Weights of a small mixture-of-experts language model, trained from scratch on English Wikipedia.
Experts: 64 experts in each of 9 layers, 64 tanh GELU neurons an expert, 4 picks a token, a sigmoid router.
Training: a variant of Muon for the experts, 7407 steps.
Below are experts of layer 3 (counted from 0) of a mixture-of-experts language model. Rows are named router (the router's row for the expert), down (a neuron's output weights, with its number) and show model dimensions 0-95. Each number is 128 + 32 x the weight over its row's rms, rounded and kept within 0 to 255.
Before each expert's rows: a language model's description of what the expert responds to. This comes from a sample of Wikipedia text that the model never trained on.

# expert 57
What it handles: Word-final or inner letters in foreign names and words, often with diacritics or UTF-8 bytes, such as Asbāb al-nuzū-l, Košťá-l.
router [125 126 124 109 123 174 146 179 131 144 130  79  69 119 158 117 127  63  78  52  94 116 170 109 177 142  86 134  78 192  99 109 142 152 101 121 172  99 128 135 155 110 132 129 111 200 101 112 118 137  74 104 150 115 228 192 153 183 128 132 183 125 149 118 170  96 178 134 134 141 152 121 128 102 123  99 126 106  91 122 116  90 103 152 136 115 107 121 174 112 158 177 109 123 147 138]
down0 [141 149 130 131 157 164 135 172  82 114 152 142 127  79  90 125 145 160 103 133 109 143 174 129 176  79 106 167 124 144 113 145 134 150 188 108 101 129 164 147 136 103 162 105 131 134 101 140 138 139 101 167 126 153 108 157 155 146 142 106  32 149 200 105 130 165 149 147  98  97  17 165 178 105 203 131 162 112  70 150  75 131 169  93 109 118 106 153  98  88 133 104 103 126 121 124]
down1 [154 149 133 137 147 129 156 113 156 151  92 116 164 111 203  80 155 180 118 145 123  79 196 148 121 160  99 163 114 137 154 131 189  97 149 146 197  99 111 129 119 156 163 124 105 169 146  99 118 143 145 150 127  88 142 120 120 113  86  77 111 147  97 100 124  60  98 179 146 114 115 113 120  71 165 143  66  61 126 155 167 148 108 103 165 113 124  67 167 113 124  65 143  72  96 126]
down2 [180 131 129 122 156 168 133 145  81 129 124 141 149 145  98 112 130 150 171 122 149 107 100 133  48  66  95 128 181 156 117 135 109  80 164 108  71 176  72 137 117 175 209  85 123 149 103 137  66  91 132 168 122 136 107 152 104 127  83 111 117 154 120 156 132 101  85 111 131 120 153 116 102 185 106  92 153 181 167 126 163 106 106 167 175  93 125 186  91 128 133 186 115  94 124 103]
down3 [123 123 129 167 105 171  96 145 149  98 165  40 113 121 173 125 125 151 121 171 151 154 122  73 110 125 141 188 119 175 181 113 171 116 109  32 142 148 119 120 143 165 105 125 108  96 127 156 100 136 118 124 125 139 134 131 201 134 185  74 123 143 176 198 138  88 108 171 129 159 106  96 110 100 123 113 151 114 126  96 110 147  51  93 104 102 127  98  91  81 133  96 154 117 128 179]
down4 [ 87  92 102 188 128 135 139 132 133 127 139  78 116  85 150 153 151 125 114 146 138 199 157 142 165 140 150 165 160 126 160  80 143 150 179 121  95 125 130  66 108 151  78 177 162 121 114 124 165 129  91 177  81 125 121 122 129 138 143 149 141 168 134 133 105 138  95 103 115 141 200 112 109 148  83 137  40 117 117 173  86  98 196  98  90 113 128  78 137 163 120 111 180  47 130 121]
down5 [144 173 143 104  96 124  44 139 109  88  91 128 166 112 104 150 140 197 146 158 125 160 135  89 115  78 178 119 164 124 111 166 109 102 107 145 129  80 176 155  85 116 122 124 165 123 143 176 118 126 161 120  81 128  85 155  98 136  89 118  41 199 123 107 109 136 147 200 145 111 143 148 196 102 134 123 130 123 126 134 133 100 152  91 124  81 119  97  83 148 157 205 106 113 152 140]
down6 [ 79 169 107 110  68 170 131 120 125  95 151 124 167 131 132 124 105 213  86 101 134 100  93 165 145 145 143 152 118 126 145  91 134 183 108 146 139 127 167 212 138 173 140  71 134 144 141 112 177  88 111  93 125 117 155 115  94 136 100 112 136 172  83  63 178 142 118  99 115  84 100 163 182  91 171 145 178 141 122  89 159 191  81 127 138  72 126 114 138 123 129  92 161 123 101 136]
down7 [124  93 205 134 170  94 132 116 138 167 130 120  81 169 197 137 119 121 158  95 155 175 121 141 193 119 129 143  77  43  65 106 156 133  98 143  67 183 104 146 119  91  72  93 165 106 141 138 158 126 117 186 109 148 131 111 118 126 148 111 114 153 110 158 114 108 134 185 174 114 131 164 112 136  82 103 162  94 136 136  76 100 109 165 139 166 124 117 181 109 148 150  92 107 119  84]
down8 [132 131 174 122 172 132  98 141 194 137 132 153 138 116 102  85 130 122 111  89 102  79 160 150  98 165 151 136 183 115  68 146 107 117 141 127 161 158 105 183  99 114 149  97 157 101 123  73 149 148  77 121 176 145  73 131 107 176 152 108 183 115 135  94 124 131 196 170 133 110 123 117 214  75 185 159  77 111 135 125 141 123 119 154  84 143 113 101 133  58 105 127 114  82  81 131]
down9 [144 166 154 104 139 152 180 119  85 149  68  97  47 116 166 185 128 159 129 130  65 121 101 129 172 112 161 109  97 122  93 207  91 165 157 161 150 157 121 142 131 117 162 177 128  97 125 171 153 169 116 105 118 157 135 146  87 163 157  88 141  88 125 175  43  90  91 143 131 129 115 136 119  69 142 103  99 115  98  79 152 116 119 142 116 135 176 115 172 109 105 136 164 144 167 107]

# expert 56
What it handles: Piece al and similar l-syllables ol, ul, el inside or ending words, as sever(al), environment(al), W(al)es, P(ol)yphaga.
router [115 114 145 116 122 109 132 199 120 154 139 152 132 121 149 133 164  95 111  96 106 116 157  82 202 165 112 158 132 185  32 102 145  99 102 135 194 141 104 157  96 128  71 114 117 116 138 144 134 120 155  43 117 163 142 198 156 156 144 156 132 146 124 148 180  83 139 123 121 164 104 143 129 101 157  51 114 148 116 126  87  99  86 154 122 156 121 109 176 105 167  94 142 172 121 169]
down0 [ 67 128 118 106 125 109  73 133 138 133  68 118  91 127 160 171 139 147 109 104 110 132 222 130  82 130 153 164 108 125 170 147 148 175  89 111 132 127 121  96 120 122 106  70 100 156 186  82  99 120 168  71 143 111  63 128 164  84 204  87 127 128 127 114 152 139 128 103 144 137 135 146  91  85 123 109 150 112 140 159 154 185 124 157 187 171 143  88 176 146 114 156 116 157 177  94]
down1 [118 133 188 142 110 170 106 105 104  95 120 150 149 182 129 115  88 136  77  89 113 191 149 161 129 156 136  64 167 125 139 138  89 160 182  99 101 153  83 177 122 194 154 199 172 133 136 109  76  81 146 158 152 119 109 139 159 105 111 137 118 143 120 105  98 116 180 139 132 154 103  19  89  86 138 166 139 138 157  76  87 131 135  95 110  92 137 125 142  93 157 124 123 133 131 126]
down2 [129 119  78 130 141 160 111 122 123 116 141 143 121 124 150 129  87 125 144 146 223 135 142  98 114 120 136 141 130 148 132  99 147 125 115 175 143 172 106 113  70 174 184 131 173 144  93 103 101 137  86  83 205  51 135 176  93 105 148 222  56 101 136 126 113 114 102 160  94  93 160 145 135 124  98 122 119 177 116 116 177 124 121 151  92 139 107 171 130 113  70 155 104 109 182 118]
down3 [143 169 134  88 196 114 132 124  93 180 132 128 120 139 133 126 156 135 177  83 180 162 178 138 123 128 145  61 119 126 102 129 145  72 128 125 188 131 126 136 138 200 129 183  76 147 151 100 134 112  90 134 153 137 146 106 163 150 107 117 106  95 138 111  49 117 188 155 140 132 120 143 139 128  45 149 110  85 166 112 105 113 104 111 112 136 134 233 114 122 112  77  90 101 138 117]
down4 [ 84 100 130 121 140 110 125  87  81 138 161 204 123 195 139 100 171 127 181 141  85 191 186 152 125 116 103 129 135 164 121 104 117 171 160 114 144 155 127 149 122 114 128 110 106 115  98 116 123 152 177 126 131 133 119  96 156 161  67 156 126  83 107 105 137 174 131 137 102 138  54  86  53 111 183 135 119 186 106 112 124 109 107 123  53 128 125 119 194 145  88 112 111 151  71 157]
down5 [ 32 172 130 128 113 109 127 131 117 143 145  84 181 147 171 124 145 182 150 128  87  93 187 146 171 153 112 116 115 141 110 129 109 236 122 137 108 123  60 186 107 106 133 112 108 130 147  73 111 162 142 140 148 110 102 160 113  95 146 138 156 186 103 168  67 160 162 122 126 159 120  86 119 109 105  89  97 144 120  75  65 117  92 113 160 115 150  84 120 167 119 124 116 110 142 129]
down6 [109 151  98 156 133  63  97 127 126 108 173  63 100 162 154 104 129 134 124 110 166  53 121 101 114 145 142 128 111 104  95 159 100 189 113  94 147  56 151 161 144 134 143 166 114 114 209 157 139 182 190  93 100 170 104 146 126 151 107 121 171 177 137  97 119 174 162  65 124 127 107 128 140 152 142  77  92 119 127 119 130 166  48 101 122 127 139 156 141 165 140 157 169 125 162 112]
down7 [ 71 131 129 115 152 102  98 132 139 157 123 210 133 153 108 131 100 101 102 162 130 113 121 133 156 103 175 118  66 124  91  85 131 122 155 107 101 160  77 152 148 181 114 155 144 109 117 150  85 140 161 131 122 152  88 179 173 131 121  69 104 131  89 225 116 144 109 135 129 177 111  87  79 170 111 135 162  90 138  84  79 129 195 111 159 154 121 181 125  87 123 160 101 147 134  70]
down8 [151 164 173 103 134 136 116 101 156 148 158  92 145 114 147 154 114 148 124 139 108 180  97 101 132 127  55 155 106 144 146 176 177 120 128  85  78 119 158 165 140 120 142  85  78  44 109 197 106 147 121  60 142 122  90 189 143 161 146  80 153 146 174 126 125 158  96 119  96 104 136 150 131 144  84 145 118 117 137 137 141  90 105 142 127 138 133 139  91 142 152 209  32 131 132  90]
down9 [ 80 104 140  82 118 153 149 127 118 123 163  80 115 117 137 136 152 118 107  62 149 103 129 190 148 101 111 114 149 120 191  70 143 138 173 153  82 102 156 122 168 180 169 190  87 182 144 115  71 158  94 115 143  86 122 102  95 146 110 116 186 144 142 136 123  59 192 138 142 128 105 159  94 101 111 121 148 184  93  81 102 111 177 115 115  99 144 188  89 150 140 135 102 115 110 159]

# expert 40
What it handles: Pieces right after a capital initial in names and sentence-opening On, such as O-n, B-ett-y, E-v-ans, M-iss-ouri.
router [ 94 154 147 137 103 139 134 147 161 201 154  83 117 109 102 125 171  80 116  62 150 138  84 124 171 175 121 128 133 207  96 142 129  96 107 149 155 112  89 135 140 145  80  98  75 131 114 117 107 128 160 121 146 157 157 119 145 163 118 161 221 121 185  70 182 145 181 125 125 113 158  89 103  80 107  81 119 137 115 108  73 137 170 137 107 110 135 136 185  90 131  80 145 141 119 100]
down0 [172 181  88 156 190 177  93 120  86 158 149 128 101 152 151 151  87 129 100 136 149 133 115 116  84 110 133 150  79 168 136 182 116 188  83 106 106 181 156 121  94 148 152 182  99 158 149 126 110 134  58 163 151 168 131 148  85 157  78  83  84 133 137 133  74 120  76 129 130  97 131  72 137 123  42 123 159 114 101 112 145 119 109 125  90 129 101 134 171 158 135 121 147 143 142 183]
down1 [163 112 105 157 159  81  63 144 118 112 119 136 138 106 138 111 117 125 111 125 163 124 143  82  73 149 123  81 119 122 142 109 108 189 156 113 152 135  84 141  95  85  95 123 201 169  89 103 148  84 107 108 147 122 180 131 122  81  91  88 147 229 104 160 160 133 113 201 124 170 147 164 153 168 177 115 130 187  95 139 151 106  99 107 108 123 120 171 117 158 131  84 117 185 111 145]
down2 [152 102 117 118 119 166 120 150 114 101 128 132  79 167 161 160  59 114 113 204 104 124 155 108 115 108 132 118 114 108 117 123 160 189  97  78 162 145 127  89  67  99 141 143 142 128 130 137 104 107 112 175 107 156 119 110 215  78 195  81 126  60 158 107  64 157 149 155 131 113 154 132 167 127 175 123 125 100  90 150  94 103 157 138 122 138 124 186 156 120 100 162 132 154 201 104]
down3 [ 59 119 101 112 133 152 174 170  74 131 101 115 100  66 156 187 103 106 145 153 122  95 109 103  87 166 122  79 133  73 164 106 123 208  90  91 130 135 132 168 122 169 101 106 187 148 153 129 161  95 169 112 109  99 153 146 130  97 136  66 117 109  71 185 154 152 155 105 155 142  63 158 165 129 159 133  80 165 111 163 124 113 130 149 105 151 117 133  81 115 156 125 148 170 133 156]
down4 [140 144 120  90 118 123  87 101 121 109 119 126 174 153  36 133  81 148 138  47 117 109 159 177 119 165  62 131 137  65 129 145 121 116 158 123  97 176 120 179 141 155 100 110 122 104 146 131 174 173 167 101 142 123  81 174  79  63 130 133  70 149  94 171 135 129 126  72 102 131 161 135 123 120 173 126 124 146 113 167 106 133 192 103 176 132 143 145 134 133 133  94 146  92 189 149]
down5 [ 87 160 150 176 127 115 123 155 169 144 154 110 147 154 100 148 100 145 117 114 157 133 125 127 155  52 167 153  91 120 113 125 116 137 148 126 163 105  91 108  68 114  93 121 120 106  80 129 168  98 113 143  78  95  76 192 141 185 128 140 155 136 146 140  92 141 212 114 118 134 140 136 196 155  57 130 145 124 138 127 113 142  76 153 121 126 128 142  27 163 166 120 110  79 188 103]
down6 [123 115 124 151  69 111 109 120 175 134 156 127 112 188 115 109 188 109 118 113 119  54  76 196 175 147 107 157 160 115 172 125  41  77 114 192 113 140 109 135  88 128  66 176 101 113 127 136 162 150 163 101 122 129  79 157 126 123 162 152 134 146  76 175  58 115 133 145 124 150 125 159  91 116  97 105 160 111 125 127 102 114 120 112 118 132 123 137 145 163 123 178 128 198 175 139]
down7 [ 88 148 109 165 101 115 143 178 141 148 149 157 116 143 129  79 163 169 146 106  95 115 142  61 136 108 136  60 100 165 156 153 197 104 126 148  89 141 107  65  89 100 161 135 176 138 147 113 145 116 115 148  99 152 134 108 113 136 125 131 179 108 198 163 166  97 108 117 121 158 147 130  90 165 101 103 160 200 104 134 129 181 116 177  77  59  99 134  76  99  95 160 149 132  83 145]
down8 [137 106 163 182 117 153 150 138  92  98  72 153 157 127 163  75 136 179 128 100 147 138 119 124 107 158  99 180 152 104 151 124  96 102 153 134 177 129 169 122 123 191  28 140 105 156 151 144 115 110 117 131  77 161  87 133  97 116 156 144 171 170 156 105 148 188 154 103 142 136 123 123 148 126  99 116 118  75 151  80  84 157  92  81 132  50 134 143 119 119 110 149  99  95 116 209]
down9 [118  79 102 168 158 173 122 164 140 125 127  71 148 138 110 121 150 116 111 100 130 160 145 141  39 130 143 148  93 113 141 152 158  59 146 112 165  98 137 108 161 135 137 139  70 128 145 100 165 110 164 159  32  94 141 116 102 124 120 107 155 118  86 163 107 101  83 151 155 133 171 151 169 122 127 144 186 150 124 144 192 158 143 115  77 175 125  46  78 149 140  78 142 147 133 151]